{"d_expert": 48, "moe_layers": [1, 2, 3, 4, 5, 6, 7, 8, 9, 10, 11, 12, 13], "router_score": "softmax", "normalize_top_k": false, "init_std_router": 0.03, "norm": "rmsnorm", "lr": 0.00856, "beta1": 0.95, "train_tokens": 529200000}
Below are experts of layer 9 (counted from 0) of a mixture-of-experts language model. Rows are named router (the router's row for the expert), down (a neuron's output weights, with its number) and show model dimensions 96-143. Each number is 500 + 40 x the weight over its row's rms, rounded and kept within 0 to 999. Numbers have three digits each.
Before each expert's rows: "comes before" lists some tokens at least twice as common just after its tokens as in all text. This comes from a sample of Wikipedia text that the model never trained on. Tokens count by the router's weight.

# expert 35
comes before: ".", ",", ", the", "–", " and", " | "
router:518537482465453535502469504486565537471497493454545475505508441539541534495540517504542483471529569449514455502469513516429496525441519503576461
down0:493506436502483563529519425501512548512523479535513457529457476451616568519438537459513512446480508533466489558431495447544552483575510464511578
down1:536478569483457485502482476516473484489465451516442502453525437570441428515511500521461551521535454560521505569511586470445554504547507493514515
down2:506541503503476478522565451516540460462489584431549602444574565455569500529533533522538492527490477543454499556526471504476534454505499529454437
down3:433437423485466533474531461482485556509522558429599482429455498544541528454504454527556492520506587506477542486497465517508517491484594454438527
down4:467540491446476495499554505453471495523487508532537516545495470430483564492398524549507444514580521516503527556572498532582491469515529489454530
down5:463497459451438531436480507424475519557494526513468536506518444433427442506496526508523492453446453524519537427572440531502460492492464535489445
down6:514535521571497544487501473550438477536466460439551537576461513467455489471487504526547473594455473492449519453514518557475471493554478513467570
down7:547407520459572466479488546504411466566501501490534445582505519470410427542475527548542462489458435504467490511476508474486569494500457484523573
down8:502479469507494414448526514536525530488535583426499494470479513439531579495478512488501444534531535536561518489530521562488509489485498478504444
down9:556465452520530540490455563496593481447497456532448457471519450553480500398480453501416546442460481473515485554464550531543560504545447429534564
down10:455554582475475521461512518468509497586462533498518525527474435465516496471520538582481475410508507525495491497573534502536498500571534494445518
down11:539473579508459502447425454416533514466539532479533512536598569444458444563522515466541525502596516495530550483501443474484473491525530466501499
down12:484500540458473452381573506601487491498500574509567594455504572437491524430449524495535501510494533512558486518496485455459498480513489516513520
down13:558558584536525419456514514488513467455480585527418505460565442474458473533479526562499510429478563438473443557493473491478523519535511589497549
down14:550496609506577568496576590504501508410492452545426472575506537511451472514502471440420511473544549492544504478550534509472490506436415505487521
down15:488521524471494408523500460437560519441446503465487511453461554540467522515427446559486523513515511484499524432567446479501480502565486453443547
down16:498566523515570443525522464402583541449504533508471529513491416592486513481517545489519509571458551445513537467491495504555501504425456537531579
down17:482452481496518482472490486542554557483499521461474555509457505547500587542468536509502422451518532487569405541523557449531527498496526501488423

# expert 32
comes before: ".", ",", ", the", ")", " the", " he"
router:536548547509416539482474490470516493528494569481505516414532515539457550508492510604432448432555515487555510538509510469468391410486476508444510
down0:481495512475543396370538487518488544487483488488499413484480535500451433432529467495598505494500495482519516514446558457471531521494513501478526
down1:502504637472512525548543502473538475442535478501434544543444489506512532512566547540481467409538492508513532436452438444518617459510504555503453
down2:509446510492515533491479557474483506455513454490479450511506541546507498482436548423530461483471577502443426520486590561509477509494496559459498
down3:488497509503510497533541529487550522453507577420510552515408531459509457512555543523530480482488577488511499497514512492472474495509518466431437
down4:535437429539521480430511527555451510518549467547521568501476458474490396516543498568543546437515512499494466505571581501491542474500495444550492
down5:481484540478468474479423500451480483601554502447500430518487626546478578458463473526565484516462512554493557451471458546526470457526483477481477
down6:494506467454550546481457440443424494456490555477523496494397587563511500537483494503468566577490487543526485491489499474447527516531560479518491
down7:493533530550569517428466523489494466542407565490480418494521476517534517510468431480540521455535502443487592450508467448610536512490512534604484
down8:522452509457543527566489478580545490458430543487539429568545477530465480527511522472546500497536510522563492448441519532485506464485426507548547
down9:453540528521473479274540481528563427485454536485502539443568555448539503484481478489509495522519486456430463493439478533453512547469472504562490
down10:538517440500534486488526420476475523474526504545459500531562496492529466456536503456518499485546472554492442462470549475504464473509542424544440
down11:475579493501498522395606534579411434488571466484548459525459503413573518492505488518513416502466554408492533435520425552447466528525453564470419
down12:500552458516452484496577510538501462526522544498475539460474468516504492603523502553493485456503456544461458486597498561539456503513494414526528
down13:484540487511567542509509548470515467469557586469558510501497558476567485419558495499521538506485499409506491511469491545516492518534463471494495
down14:521500477498527499498476463548518456490452531602514451572562554485451534450557485421507469470426478455522563561509386507524453537486525494547465
down15:451433491501455442491486544460502605474608506446495528507481571507501512545485472544541419524478523488552459597509432480509437469454462551518469
down16:511521459511472431491529491476447435476456531513470499552547517534502531509515540540505458460447570501537474546563508517601436499450516502435558
down17:523468539450528433458491513500546595512529466460535480520527517516478545555495501528515552443445437505482475544476388494447570476522546473533531

# expert 113
comes before: "°", "\n", ")", ":", "′", ": "
router:445500523492580522506598471447487497511544513447552500462478510531506460538510479508494496445479500543421547461425500465524437492571478517510420
down0:495537532536517483457465473526489529392521501437479488488505514485472557567466541521447450547518456510568530480541448462532411493430468450470462
down1:492487570503505477525480537459538520565464451518525419510458550536429392465557461550559498594553548452561471510550465502469541451432474489482535
down2:578482521509506455432429500431482472464445523511459450587406459487552458427464517528563505528496546532454471557526551496536546536538478426446484
down3:496452514377454524466506582509452511500530477477446508453497569556531480498526575500478548426486537534484518480548476477465542485447417549530465
down4:450415475455428581495492545485476531516503495500493458596492472521495511474533514536625534455457479501487502556495493509524499546506462440482545
down5:547486462566426521477525446479504480497528514513440484473543467561422579431586456527483493485501442486570530457458509499463463494487452436489483
down6:493503468503471472517496516462535460508436561528486449515456439555511487455502522415465487522496540505531471530514440535373546544493523485516515
down7:554405502511486537495529453523454548446489480504473523513456505531558490562494456481577542456474485473470507507492463481487531566479463473501462
down8:544500472488502503495515489486576478502485496433476546394519538524488476491539421521525589462526491491467444498513444535558548477498476564523416
down9:427490481510432484516465498496543526522515570504495500509481490481507550533541462484496492476533518504573454502466519505475522465460420496487596
down10:520540537429526513497478469480548479432525493499439517513574505481477464517443477512546453529528470471490472481537493418476556527511408577500417
down11:550525539540489543474549529434454520508344510555538530471535483465528501526482501594467488430525545471577431513505497475488460517444491492481483
down12:483478505504587512519513498462496474571467510454499536496428419495479498519483523438509509525474498483442506553548529447454549506524493446448538
down13:501488534534519546530409467509494525478451504468500505480492501538447461476555523508506584467507485460553460480450592494484462474434559512464540
down14:398523496507488414521473535482578515522519502486517542524495558467500524498502504480477518522431546463508523495461529487515531494541534553457493
down15:451507508480506498477559525515521424488427512558558433527479508492427557496444534462500534540493513534527538531480431518538585495444497549439467
down16:506570519503509452485517467533564472553501577482527478504450461576523476382481522521463436478532531464509510526469530522456508416485499515534553
down17:530461469493486413431454485488435514443541571491505567510471556618483498535496472553463513483485470539454526513442523500469528535507458599510496